config.yaml
num_hidden_layers: 20
hidden_size: 128
n_experts: 192
experts_per_token: 6
d_expert: 48
d_shared_expert: 0
hidden_act: "gelu"
moe_layers: [0, 1, 2, 3, 4, 5, 6, 7, 8, 9, 10, 11, 12, 13, 14, 15, 16, 17, 18, 19]
router_score: "sigmoid"
normalize_top_k: true
routed_scale: 1.0
balance_loss: 0.00963
balance_bias: false
init_std_router: 0.0141
lr_router: 0.000325
num_attention_heads: 3
num_key_value_heads: 1
head_dim: 64
vocab_size: 16384
norm: "layernorm"
norm_place: "pre"
norm_eps: 1e-05
positions: "rope"
rope_theta: 1030.0
rope_fraction: 0.25
qk_norm: false
attn_scale: 0.125
tie_word_embeddings: true
parallel_block: true
init: "normal"
init_std_qkv: 0.0452
init_std_o: 0.0
init_std_up: 0.0452
init_std_down: 0.0
optimizer: "adamw"
learning_rate: 0.00283
lr_mult_qkv: 0.4
beta1: 0.95
beta2: 0.98
lr_head: 0.00958
warmup_steps: 452
schedule: "wsd"
decay_fraction: 0.84
decay_shape: "exp"
final_lr_fraction: 0.05
batch_tokens: 65536
max_seq_len: 256
doc_mask: true
train_tokens: 464600000
max_steps: 7090
dataset: "wikipedia_en"
Below are experts of layer 6 (counted from 0) of a mixture-of-experts language model. Rows are named router (the router's row for the expert), up (a neuron's input weights, with its number), down (a neuron's output weights, with its number) and show model dimensions 0-127. Each number is 500 + 50 x the weight over its row's rms, rounded and kept within 0 to 999. Numbers have three digits each.
After each expert's rows: a language model's description of what the expert responds to. This comes from a sample of Wikipedia text that the model never trained on.

# expert 5
router:459517457588529486559573505433579489477503474513544539535628444513512509423461541462403465416516485542539464514518504490478449556534484462573510520478397495402465470469557426537473451498529585541506467447574473582476504516573498516485499561461403536458443475524465429538440516495569476545430496515409498450504564482502453452561452602486504491452377609468555446494544413471465426451563
up1:496464582433454523361437470469528617476483456501530465443563515551536451472448471591495463609490427594567454473470473469542489523501576512553475493511508472483501440482453595557493509413406499549481445561526398507549507480465429552543492601537494456474528570453527534522492466544434604447483509477534449518510531545558445562478458491472491526512495407560509494441470620431526542438565
down1:502508517454477471470416485501442492554453460514471515418456620481482481320543569526510503589397461518567451433511552531514467473528524394426552487553550542508521536512526516498529538469481504488491449508448517451463533525521476513516428428492511483526484654530488549489609371497512476496472564545513557500558612479545447523544537534478441469529571518514456509393544509483401572490523
up2:467418482490548521509515506520500482493430502481484546552548432463477482423407471485527460445599509590473544482517466446575510550437561441499398538554396461561628468508520435502510549473476507471497476494419533632476504579618533453582532528528427434489545583468507521500496506412423461455498541517543537488507491462495473479589432558435397525591525520516528491514477448540427526411510
down2:526509494498573509499438470557475383540539473465520528495518457443445476483572570420505548433490431483490532468483558535482349419543518515475502384452438570511497513545550536457526476509523581485513476491555591573493509503452506477565448477480538502488515543382409444512474441416511419537428540577590522617528598543484523592521540537447557546458491535514426422462489487510506518491435
up3:501492520525477506498432535545496526353502556646507513462486555523391427497460471487484518494441398434430485525427467523581545496573444465480499547477504398515569493499515494503465531525452522548521450548549522549527450514548559483416482556578535528457496527420469558506616512488443593411452593470498429545382507540524566462519444547485515496512474464581443434537484513532484500544589
down3:452519540475408468445525471513492409466480479543537605576568499463461452501472427498488466538447561438527401553510491526551539537513455431441473491496467531500624539559382539525431465496509503478485516575522474411532543503451518464517506464548506578522488483467458521552487582518557506472505467489529546528365547543490584515451472526586424413557457380543571486604562612473504522497539
What it handles: Row starts, past verbs

# expert 6
router:480523444561545507457532494492453478578459538485492455487502420472490439501537497461409486469481532610625508554551513428535497474501505442438494509543393552514519474530559503527426543457568484386481557433538530497505520542475464539512507520506417609458400552512453525524411553542584506526510537496424503526422443537429556449546396600488495621503424563549581501518451515500434481447517
up0:556509530511471527464501432414529482414477539435498452592558375445527541578505509516478463467582447532475526461526428511487429518410629489515443521461526467483465380538510470485550491566565530503601440608485531524547456450495540456478499486523445304475566487585495511539535513538443493572454535542524531538420466580537477517521569508454478502519521529459520508494535487463450552429495
down0:570511466435541417424489515423486569562503542445571529485363492584435408487459521496549530521460520484523511484532542448468493438452436471497468557576447535430473567482545502505540440527463506324475513482573447518549499431454560548527532456526523543411487506419542507518531521494530432498525581535496608475547544545612421560544534506505501531528522502498543456434387462480490501576483
up1:575535481516463426507516503479556521487514474512507433427431477458490431500471439504478419518422599505581473497432473567545499506415499491457420501314435613480453563500491473531448559492543505464475507439560497496461473538537503467557535561564515518480537449582400634482490505564509531520397411453575548467498497511560553510494441579555509514507535478568543457495476425552450552509526
down1:416499498428496511509413592476523541563434453439515449537512458452492476543471501457497489507451546478439525368515616543451417415539495572562492492587526509489516449632536548530494429471519438440512539466638521490524512487559468517465428374446467582474555519576600451510502539548528499470557524516533489492395527537533558535550523455528487476536433468476541520502461426479555493438475
up2:471577497454530545478501534497531416517522594508540490469492395522410493324546505420540530599515383612543460459545479437525576479508495510449467510442446481498470568517514453501559505464504430459513540448449503589491479386484526536548514478514462598466541507498443550612545496494470475490526577436571513501480435492515512535626428452486531530504465491472491495457488516442429442491571
down2:480468572558566528471478516518564552485537492542491465496503502422498583556447451479399525426491535464574505563414501431480415528540505429536508424581449519460552531453467575532540471460489548525475512483442475487529587650442484554430467602380492445531509469476474521389493544444535511486507495558448463538536611555501422424459484523479554497510503494444514542524435534501582577429439
What it handles: Past-participle predicates

# expert 12
router:539468472526532491493458466485435444572568476531478436498497514480439479440450479579537497462602532530506476533577532482538532474560503461607521444457393513421439433521463628586556451411591507494497445554523475564537457491534551462506515539558521492543564445495466504478552518517431561560434435495471559478451473473495405465573504538480508391446406520516620485533575465513488581461578
up1:615480505449441347493540485508581540481544533534590458478514527506505496482351535471567437512558575488556495527456501541493488428538376477475537481541398499460518454483493532547497517552510487508357430516509489506430399529489563492508533566548486478534556489520454551485521485464535514479561440511437570402530444515485484537500412622548462457483472482515596466520439520525475529485577
down1:435467487561553536449527554555502423505546520483471552461515450470512539433482600516460473498484488442445573473636496395538415459535555548505378553512516478485472464525505434467528496485382478448513550471590454560609497463471564550371546499570463461448509459466458504420486477497454492465498517548537496470643474578492499573530453491495484467474563498519470532448592560527536479585478
up2:380474560568483442500502565511527544646489549546570517442478544515464491497521493538466481500535421523557494466498537483484562493529587530518516513412480439401438475471539539493516531499632491499444475591515546536516503449546466497465583393562430556579480443568429471425464517542534503492453495399456540410560499545458499470549499498517527441474560573476475496508489469377471577498597
down2:492537459506470603571619470496476484526488523474517559486557494464464477473593456485412511529499479533466462471408433492431465479447436616548518403555581546560525589564551457530439390552597462534528440524464536559456539497461498512499450508573563499609389498507571499451462526361525474539473481552522514419521519445447524439512492539461445482507508559479502459518478461560502438553498
up3:451470485463503443458502560503485459473504517495573480476531464501444493556511467422398598503628466528491478559574517526461427507514509514475566521526499481433559522490548514590593466448551483550401575587544527574516405340582538449518531477485481560499519448423440616469412569532471465505541561481414581505477515517497502471498476534460493521494482552554513467435537495561496495430596
down3:440499544515566505445515566408565507502573589588513415489495445522548400536558400456484443536443524458506469488504552586497550489428458482464566555496512590539520494427481448564486471449458562465491496449423503441553544473564408613564547478492442529520490538453534486438559511561533517499498536562461462511462460401404558448515487563498510403502506532533542566456551546511418466541410
What it handles: Name-initial pieces

# expert 46
router:489542371549591504528448469530493529568505516527537569521578439511482515515493508503493449516575505559458474469461504479504566498596514550572552530598458438366438427495548479569498475470466483442544486429573461497579477499529555530565596478521476524468547512537509493510578488504542553525537499477408493447494519495424556607548364532443507557544438430509504484557571437423492573488595
up0:471474437533386500556483547511488469519480592495542448452468529490424525459490479485501498413535495494561543534454540446500456541494509540494497521465448654423473488497387456546467462435505517512545482526519497477542469492450567438542549587536533505468407478409451439473578531577535463552503539555346605416488533487430484554551433575554498544486389460535508452450493543505485533423537
down0:558403552450437503486453471505483498574514454448551493476500512464434491507460572525577488503511526483421491402474547550505545563528569507511536463477490437412489492489565437585480458521519523534466497531511483559419318564535567443457523537552413463512471511476507451608416538479556404513537569606506512519460425556556415535473471549464434548441508518537476543446533492428494553559574
up1:552524510496520562505505505481537455543528468527497473513539498477443471442623522500482458474494485411431543608517423607522502408562565485489509498434504561399464372523465572499455597525484489442456380475495466495627509489434494481543539508448504506517466568549438472619466476560592480499431587482501502389503583493459531538409507506499489530466472530420521456493507471554543572482500
down1:540475556527592486544476438559461514488483500463493587520475454397526582463492512405452518512549468496539495454493532436506448396473518537517503442601423610570476478465522462429434621554515517526523528535418521446419500488419596472497516509485452473540549475602462451440432446441534469488459503456493498567464508487512513521664520523511534540520554575459501514376458533560476480537525
up2:496477499536526616537515491504578484508554596463480539559519459541486430533535457405480448396452541575567418524547488453506502424469433439438436523438422526464530568499489491444531439540457525412502519493502535463403474514540431585529479581513507442534448596514482486550531459528546474509549576554479530508391454475590570501536384455487489564373461526518525505418492539493555494474529
down2:507616524575488449500415448566498568465512562514450485450490424532489589539382473552465559573514484483508516485527551421510515606546547489527460557402516469471453425456427558549544479538507536482428526498544468533479476552430571538438504434520532494484547481526531578470428562481537536494493464542457385528537532436606547529453441531506552447509460461419440479432468478487565466585394
What it handles: Prepositions in biographies

# expert 61
router:504435584540555489506580446459608521493548562457509462595514524565559469428500533502479553529452599529554478522513520468519539499472553452477494586401558444469481492442517541559471505444488453429448508474458474449488448474550551473457570553535432434510475503447514586521496436606473500544511487465450443501429445481607420570521422562528582484408487532497504454460651484430508477477565
up1:513485547496501474420433615527593532485468508505508461549519545433525477387480408514469460516468521491567473507588570485520541545632504384489490494524474542434523512584419569512526489538460501456542470546562440402440544517454448503442516522455504453551467494619417570527557490444510470572560454517535541411568516527487485533605446488427510472516514512440497596421511539450442525489536
down1:521553507458482530432462508547463547477499570438564534426572590523414505405482493505554546443533470423522531547542422575492606488510450533480490549557519528467483580460524497555492501425489454435492516518428467476536505558513456494630512407563458546536558500565553492538442575415566475410493494535484546495417465518448590454421565535505465487553481393431474474478459484558453502397540
up2:495424525547520526531459511490503488546468609460416517516533462510504452530575558474510399451433416530621427594489413449524487552518564492516481484437611477547531458467518514589424485411431510427456555498514506475454448491490514481561461545582521451456445534441482542488468540447512600443478489529474509588504520476544496461517531556533655449435533567480500488483531508439404422515443
down2:498496533552544522497415536530525508471465575494447404556454478562548521398477526525523405487541438427478455531399535471466392480554403522566489491416563494575549496515477467455598524487512445474489544499500473563494426493464529495397518577493531509447519433590492477439488509407502587503524506499558544528566516431461467428499531471384575513484608551463517538471583555514585537542451
up3:497505554476554531543432444530541514474435572523605490513463443399527510469446496540407547531454485583470424527421515464585484535427465504444505564525515486468429521562600491475523468480464429511506525479499485444513443451461495545404546511555495524495463498493519574429497482446492594444605559454459594437459563428501419589556527533510552519517533558373500480562548556426441506416518
down3:434495484456445470528497571400553437469492505515571397445539476584503477422461492524568478518409578430452483484598464480574550480579543567420544542411520503556528530471478549487498414546540427420560543519410559460499547636530427439479491525498596546482497497541567452520529460561550499483464464473418415454531486454456453480489486540581508549444520478520534456459506502539480592532484
What it handles: Foreign word onsets

# expert 47
router:498470548653539553555461514462519437564470459501531380496614441464453415528505409479500521539478521472498490539498516511451511488478501539501556516594514529497524479545519454523489478539510484516539585528589439432558488490510438522481509511558437522602458495522490522549553466445389560449484481480389537416475431542391461492536466552475592481491369615464496432553469521519553514452466
up1:469519518462506405496519480461543561533473493466461535484522504523513555462527558479577601470504503487495442579565548542561510656503509527524423584434457546506461426543555467543401451505508524536429534516436355465523520510488473543473393504436456539502441491537475469554535569491474427507363437415446505535595540490525501571492489494483546524514530406474606460499440429449489544510481
down1:551447535411502438527546543476469468421511384477516512514530544497664502461516452548547507434516510475520484517519442424534519463506477475507457434493466488573499437488493446481526509438541459519510413418607490470543524421473417482639451549471489562432601488552566546457457548486473476417495466516516547482409567476546467472512563450529451537491532467497599534535528482630565471572512
up2:430499483478574497550498395499409499423524382591516356606579454519567484538472435414506559527601543453462492465495435510526460514526434462479515468544570407489577476541520526540401544506512564491438440598500482522468485488508522502483455559488528521555466510495466557455471528518518554472553581549513526526580541463545463569488482595421527427483482504501480468578540454531447474560562
down2:453513451483496469389533472532510473451547484450474531508425588636466355535459531452607535528512407481519423512541518499423625439602530463542509566461539488513402463517494491583490501540508453466465590532509620540444527521477477400489491606542565488533439455529528534515485551538512406511530559529515449482516535517504499519413515423482578487464508523479445441487520478526478492460472
up3:529488540545554505497574540441492465441434483487465445514552521539442391534468535450481508535657521522505453500486574612406420569502441453480549454514464444478547481539429486539487575505428527500454454476537350526431485546549539511460509613567561445583506529510412540475501485517497538568459566505430553554498556493458502545468533517460587555529392500461487547515449478484527537554448
down3:391444557555654456495529513468348528552526477425523455470515457509447461548454490439568481476596386548569481550501481534526550503542548514549487504457616486405504505462496531555472541501517489485456525534560476560469585517507521564541489475427498558477461460539496515480400540549460529510538493426600503485586443516452474468575506516423540490467464596467458523538465514473517472414417
What it handles: Sentence-final periods

# expert 58
router:493392600484505458552513514428527508519506497435594520541498491445500404457428554475450411556533449450547475538437517427468599538428433511546557496510501439414542462484461483504535495416445483405524528565551458576501456565541454497575542520667454584524484564487575536567475475507491450611437524475427548486489512518542483505521511486515530474509458579543498514473559533540478566422528
up1:500539474480474497446506523558473496522511549530528476499438471546465413572488497477432453523477529444458425504502530548516462605411469450571534508458511512490502458571549579515530503577423539480609451561445459385586537489446492502497447502549384555539481567418432536563505535498380494497485559544376454508542468449489466563531511524478539534457453561639425492409552560476474478535488
down1:503520497473461505496507494435555477493523417450552556533471547469449417453539536488543532469505497473416473473429539515570397548480468461448587458392567517387502518539523520597559532463442573600579473486646512521523472476451463526477388497522455486463511545465559482482486510619466509378485519559568572535480516505462471562476541449542586535418457539543481533433523477455523551454472
up2:430466593517455537494468541488515520482471542543437523517602489481537417519494371493439465429589608468521426546508480452503427380528617410514489466500444495459512482533494533598476536501471554443467529552532564475471462521473505451568485537505561589421512441457519514572527469600501550483434422445459512492507528470475519513418513523543550386531434481482552520568441567480433438501538
down2:493439446427525411435490500554494463576468611574476516527434457524505521507488517484469539535483534456516497452546429518525418553471509388527492570580416476544432554542442611439522499514481435469488524503511467464469504502553542464443636464534508532609548491498471472486468443522450505551546484574590485524555463518477434472617425426495560498506473518498535407553429486515477574570392
up3:527487526535499470563555465409443517482505470556581524447525415484507460566481530547570437539553461453428547545591470482520485409469484397537426499466548409341557536525463451535470507521477554426605513493513509497567471454521440468550501543555549506558579530377507523552464512525468557532475529473529540518370555499475394420481565531469518511514519501521420476484458564441526536561521
down3:486405523574486496553538462567447493532624447429490561456473514579448560515537537470454415557434512454551454514564525493583443517540518310500543543435494561412542515479464555509484564488428446459531527408472519512468567440514442493503420542506568525451461571536418581506514581558479556543523523494490518536428530458537465510455519556421575477471516469434464471525432488516473489545467
What it handles: Word-start syllable pieces

# expert 41
router:524456449547564556582619457467549452564531509497471494463525479516489461502417549436483529475587580504515492477481481420584519555481492466539476544503524541451466641461559506541491452498488524519447494451431533555575506519499490461572476585535441399586508526566562510483499422436572471569510484469528424447593464561487455529532385515510449453481543516371507474512559409526465515595493
up0:409529474509530537565571477511533564488349560474506510523486491388532358450632581388461448478476414517469559500461535486479519430440487530381511545548428510504492441489488488544518523537475465542485488536511495453515463473544586488558583519509514512412456496496498539511543566477480529590557511565498538458495431507463513523503529579503513471472498408443561483440526485513367520444552
down0:512547466497435577514392475489447468514461484503479509503499411497529400592515427467527460541599546419519527494599474537487619500542519473552411494536559473552545503422482549567533480562505508490507361441432526536479489493508448574453550368494431580496539595470553465512506433473513484465443450388484571509476530545446569458563517546489538428551495508545565443544478482513522521530506
up1:557492495565487558473470387504548528467568521509630473506525491417486435462380541452476501513531468468414580450409461457525536559577483534514490541497495510533562552483584411472472507519513465492527568480519563463555473527506505581478469456486506366476497543507454554485495436418486508531511515506614444483478513569439486532462427511566522505431500556623439361500554493560475428512535
down1:465349533473508526441495544534471462490503432577485462482550417472538489491547444560567612423456524421586471451534488487479535508526421570440506467425489476471369464564488581510507454574511469457511578457569409475423440558450515561487545468462563514452486517529509407529525470473492464559540542493494609471446506478539526504517531564483523620499499562558546539520487534469553424586506
up2:497628523522518493491529436375527504448480487526565492458457482483496507528414411402554505464524485462533523536494542576533482435432581441426456553575498604479519520510438491532567580439453558482458465529458444572596505502464441532438498552625413504421430550496544478430470483523576467454547557500433507590459500475524540473541489514520482518552512485419548421509548474508433526449574
down2:419585522527512542521507521506578410583446494420504489436474512534532510472501553531447513471517512442517550508473489428536443536540588508426513548477489603472493559418490531485367476473448488587448537542469506512539501436561469639472491586571448506519657461565461468530481427594520500454479516466466508584479471519477458451567495426527489498431506565503508537450548436438481463434417
What it handles: Possessives and foreign syllables

# expert 57
router:572361442597567474429501519424455513443549609559568538480538437467548467456441477458509488512540520534512462528505516459510481573460520437484579579462514441431526497450503436645536468442525464423486556457525461427484454527513532543441540497634526474555527494476497566493466508576485520481525535417499444427525519562407477530483522475477544480483379535514539473464513505442524588418489
up0:417510473457393564527472612519548422461496471576489408540401529499512477563511538487535453497513517544609468488474443471502522560455499392529532512614499485574544452454440427540566592510494468357502435579445493509540453491500430483498531515476427409470474563487487585555503494472446528456492458498523461517449504601494534575565520553522488570463541443468563481439457474475454505498570
down0:500462487512526518461474545406535416570566531485500537510491517460467420528439505463465547445558536369480475519562435528511470496559514513527485596528517408523406536512501552499514484420479495612561519530471467474556519558507481469570603499461551450491450462557481473503555355518613392523498545444504532525495435537471480503509443625468491506548388557421559462548480455421513500549507
up1:486423550484481515588512505480537405481407516526538466489574555452471476576547505461498510438584543541533443518436449516476501548458445484463521507528528464430569543570478441533508583444496514399478531508574524536536428515473448532534564452413506460487403460504495556475568540551534544402525577469544461532443533514444563480578485530547574636460408410576528406470542442431502479470511
down1:487455496535586449450559458471449507458484494488497541439483452501548466431425474550475419477489549567425436551583563559496455489558531496562368397547525452516455491598475482577481517486555454484459549501506446572506545547661596458497527455475541598513422514485521557503436497478437437533519447517484475451526470557402495493544496482498553500515482397434620475548516538568517507521493
up2:529476585514483572513454551492511388423518406526531490411528428483554566539551461507568543471475523471512477579546587395596538488426449428469472528528547577476521560559451426495474540497591470488503577495504525491536397527425438512532462499386469503503415438445513525459577507515532437532509470451500541463535498479437516542566517506533535571476444473458405400481548523513525577591476
down2:377538471396541461438525468436474577532512503422515566440394494490529517482590445543536419522485525522399471530543475455494611575554491474502479436484444531602556523513514488431459514564527491496613503578577450532525478462483490437450522498436513554511431524488499540500445420510488581556430501595373488517528540470426526446458482498532508545396488478557542534535549492559545533476494
What it handles: Year prefixes and dashes

# expert 4
router:468447496476523499500540567516405449514543506467441492569533432443486470397454429568401490464459494533463541578473411492537543498511547487458497498388460508561417504412630525628497452514647530540478491543506436523520479474506555556514554545610457474567447500500560520427514575521542564571451482459506521527390437507528494523512491477402519478526470509566481482502539559520512507443550
up1:493442449534495472530466599483473483376485585535487479541530404522489468492540494446511476498477442517465435480532446539529531477571558417476485512454405612521467428545567525613509481463525545405482484513464412599531482446497552546534498449503451479580509510464429456470591470502530629453478544427465543554412504541483505495480486510533554530463439468530523463433545520551548476544660
down1:445488447465433581416476514520460443450440475573473522485636507475574501412572522475503470513507535446557541459455524483508563530425535576557563505543515467410577485522439489381493524518481568393466511450513410562558444480548498506534525576508492461505480504579563496463532519419572445470499462545580447517445619542489554506470511449467546445571496471566417489509524479521547434539410
up2:417514442533476521477478512520481474489488510506440491625508513520423402472390418448477435539570503509503441620505376408446461495491505439596517533482489442534487465504557408549442481330535602509506563492527460503416465497503484540529538556525533525455551610465437538540537534467463551440496483462544473549440549441522485530531484553438546481504477495529511488469485546544566551446564
down2:501452515453535409509489472516511506511475460470483487453507532507507417478504681490515402482479529450516501478522463549481542483542504503416540536383524508496551544635516537461491550608466480583584456529470549545571531471503551573508546549501521472428470462457470536523414556413420492507475559520505592499556469526478601571376496458444505464525473433470538516526511418495387553471464
up3:516542503450490515488577519590368538456555554452495519482552539523479506474488392595557537417497447452515498597515463552498568514473479492482503516544528475517609543526541443513468508537473453396430517513623481489494499524392484552529529428584448518511599535536411550564478529570491445452495469505561483471509498467449463518490383525530487514520452435522543536539560520413448582454615
down3:451484507557517487443494476482487528581352518541557455537492518448440423482493634443512544559462502477495472574544521554528508491534446509577516503518537449435532550541399557382520541515478442518527561459453521508517457503498464560512445442514563552587463505489510479430570527478536387535527478441460466424492443558510511537493441446570602552531450549393473533602506603520467433460503
What it handles: K-syllable word pieces

# expert 15
router:502496413599515528492512486417467480524452474443508599524475477503490399501480565444491506523646551475513536571545506388537481574497551454579443459499575472477584488487531450539517589506542546430419482555573535583557527447479521438540444518431369479479558582429440481465511464552574523481507493422429489417460455520453490500566476535500477476500517530437503534412529472502490589503537
up0:537483464501576517517497528626527398576467519520558522532565496464450504488491455456516420521538559501543459568490527493523476521452513448400534559546492503463564534612386607533439477417510444400491509489543502452492450488504482471504568479479376464472567446462492597540486460469470378549461467469474413464428477563548552482463505550555540487501515505574518475471578382479513571509551
down0:417525492532445562505551523531513531444517509477547499525413512593410492469518510415542500508553510489524513599541447559492474563564430518457559533521586516462491454549390578488505403423443499498553412507393516465452574453536508419472544494462574464567557496500482538522544593551420564471539421506496433522487353519560533551472490440609476469471517505513470471548503406477525485483467
up1:515455517447466497519458366476573520475494526567638505383625514441518512460558502500486527454498523493557491473615503383539525429537479610474591570463530512467490536440482588550473520355489515499540466518497497544566491478587446485609494529476495494521482462536457468518453479555590526476499497402527445465482527501519486530534417557494582513531582447520532462493489492471540442508546
down1:484478504466512476496528456399540506447500465534469523432524427484491430403386521563602573461604582420432414523519452534575548490518362485549627613481522547463542516441483529520508509502490471418532460510480482582440441538483448450549465515583518486528525550427467502541422511560525520469437564478519626478466514502561499471479485560471557523567512535453495488433544493473544522497508
up2:538515497533531545569564495512480503497553479582500475512445399566501506596576464507445433587524484513492540468570434482452537444529496473499425484445468436545505523554532435503588482484432484421509501522477452453528444440470425494501517454543538487524485537442533483515557465512576479482602522476437550337401510449499400541488566498498529524550412642566587568418464503488543523457531
down2:579480450488436494444563466438514542539631555500540502484525558546494581455490477499483431415457491452527561464390609514623545447537487502372512416528378572604462552504453449528571537493469489444459512512386486466421464557519475522564522584526477476514511555468555522522423511439482480459552517556502502527602468499478498546512518501510540497458488462436442472542486567453450531521520
What it handles: Military and misc pieces

# expert 24
router:509513454516590455457489520451441496524524527540541482520505370538438468522507449521422537375481479563589451524490503450567505544468462427500492542500482497480506488520514492509527589419547478516535475515465546457500544580555432489456539603468420485494504477437422599483474491464506487523515552533446518578475536559442552475577396594613518552453450604526586498444496504476445502382598
up1:395543615511567459448447443552462445441519459471470380489517516537530514520502513555489532519563507450442460436506482546463548509565465520580443562478429449475423444476483532481452586493475481511570511500556538557495465505473482509546547567473510576500516525521588543491522467580546536450552387508552464560429517494523470476471499424436418464440465430560475552436613554581624482501577
down1:518462509546428441551588489506466507526523550429487600520473549418527566444487404462492540571541402489509560474584474470463437567440482498475556592472529495457536561475535537571443448354534467470580469519583437506433517535493535497481616562548411519547464560494524494490534570477512521526439581535543440444452462460403453515505479586473433500561456520482515486482557516493505506487391
up2:502508516493491494449526595507445573536609465554468401485500493467542476532431530526447522535476497461544553478399575575647442479419617523497516510542492470474469445428471515497511545501506431506550520528543440520512456496494455503392382540548543503495626510433453529520470468457459600498492519450410517468502475546353490458548500538574493523445576570480570491517550472489491523447519
down2:490532551384562489427499632509403509468477543497456463434494438432437511397495537503418441451449442517522525525476592590551519425489530512432462531504518486418538585466498541495533482509446462464515552492502612423651481475518504435507433474478485534460497496510491537533474483451473444473604579437480564582551510538497492458557519491547506592495542555534438431567555503539487499534557
up3:465475464508514522563456528513559425433489523479493434548598520490563542559441395498550475524578519456379418427453447530525545517534469465510452496469409486481477410579509432532487536510510517465537424491459612518542554553458607560548491428500466434599480499458523616459478463409567424467491494492559520565532510482539470498515524496544512447476509418556531437518448488526518608507600
down3:440591517463534479580501445495515505489497475526483495467422569435443387420452558541513550597536495554522486564591516494454503558527451507395400505599563510562434522534550441502577526480509390499513559521476435560456475418479476471493497551569509565502447403452500526578521498549540509493481531487527576469516399427591503554503561515473520496416448468527556487455429506415502454576481
What it handles: Main verbs after subjects

# expert 59
router:543525494594568437564581436567485500518584450541523461495575458406438451493580502497453455508557470510496492462437441464516534560481536557576448530531478488378441517471595544552516491505481486477578443413482493558580434453523466457527472481552491544461481484484470548474419422563475459493433551440559557518446430478540418506464449569501571537390434586457492416550487559541491523462550
up1:544446475512488494537489528463480551558488523533550369547399510535433522485536504424607563490384461528537439513500357562514561572458471494481502472466517551442546565563544378513469454479472597514409526556476492530456513515646492538474541442434488483427537476476570507479475468441529537388466613462544491458505464498459486526470595528480517524477466474543486426500495527522551507540461
down1:479459470510542438474440529556451540476502426446567525494518469440529479515526522548453536444406649515442538550487556543535421554493555517417472389528435565567596501536454503492424477559492436493491621496482469465490502533415503416465591453474574517369477573551492476547517469497474457474499577496517486479544534474523458443481518561533502610468583465609440524481510480487437541483528
up2:545488543540474495493427476558477426506447465478549444621440536483540541471460403453470574555525533576470496472649486530562424444573427486496510476432421462542478432614485610472465485494484526433560564581459423575536474529521514519467445497528537415463530475430424444514608414484533466489490554543488520522429444520549544452488456515478514476513514487554544497549531437558504527557567
down2:587489499580457380574524454508473522489514635457514533518540515462573465493480375498554420477463557500487462458511492507478487528524533500604465540539626418469428598443489457501441502518436484485477445475574486502482470406466434532591437522525558466540467535524444533483400478481443595571603451505542451475449458491447465493548434515462492525471458529469493512466488555491561562545592
up3:485443597510582499545450577490519481478432554530549481570441449575503497475490419521502550382468475553501527578489447530523549463392461456535471503498503439523562512443539512495438545532434576491427546481482513494462545479565509509487488508485397478519387480492606670526369450515517498446507497483499517501545587549554520463470473601504446514435435437466453525522480480549510563574547
down3:496460570492490526533479636617471576557428440484518455491433511636480494514513487574536545441491467444472435489556503423485540522527502450527540527451394524546490502508425538489529498527523513482480431504484451498523547545606505390466503437441458545440441462554489610558509457501556456527562481399624500481472462464549517511397433555515542517540554429495502522467537509565473403490523
What it handles: Field separators and colons

# expert 2
router:486492506495539549478492515487540561493555475484445452526562559445468507478444443497538563479476561501568503614538510494544451465500538516488447578420594468445486443525452538563480543468508508460496439516504418538504454563593556513508588535518468426416522544506381581424495542523480540501387528488550479518415427504507468551417434566570599435393510541479466385455513455509420461507567
up1:485439454564605490388479512476545439563428646578490495531488491531568450466504384535509488381501528486561463475415502539556428541518493496437434561503564496412498453523474513549449517440479514531593528447491524457466454498512518521572529534523560516454487619489498550426410451494558569407506513455558576537560401479471442493447506503506491540496500455482560531434514548508524461468573
down1:592535476607449588525471561516509481557466515517476431527539531453477544526486587556495457529595532526529601502453444440464458475528494527493491498499471436479546353537506542499463565540489585400499443476558421457412474484408587569444449475457463515556431510559487617530438427448467492466552486535505474453557467523505417523501430561488456410461555541497477572542482486548452488465557
up2:475477477568367434484463495524528452516521454588411431462516476519466482572534513566550434476431463537515479612477460531571571458580468506600537526583460533535527548542462500486522545409527578459519546442526545585507399567451553478493579463589449535473461511505452514513511373549536505486436450463464460520444529479488576469478562465483588464459440445496436566537470509499567465439546
down2:521534484450496460558510477528513499467502503517517528411479514471522517577435509525540467514445522490533490442497497518605465436533531397489505560447502468498570455478467480437514562541432425581536492586393506618493519590575542468443507437554542494503510456603465356420466559587519514563504497499359568523476488551460462485501523459569602464489489466491507581520486473393531453425538
up3:490374400508539453567590500487519537572464504503493526535491500447528467577397533531560594360487578488569550562588533481556548502485598554469499504546583468465458443468424547553574438442573540462532536493478532438458444520451527453545532534568509520461519472515450560450558594481376512518481534503488459459441530516460477523503485506510477441446487509485577370504502521555462491472520
down3:475449522440574536468422493498416541499461537567508440557460394556471506520407476535583447556600504548557533497599444526530475475530522516551544540440512512572510608549459454500508502440587529498471437447495446529507496510538542569529542463405496424503536438482467520483448447429505419471541536482457552508544514315496514443544489577418498445539562512504486552539489571422495527507433
What it handles: Name-initial capital pieces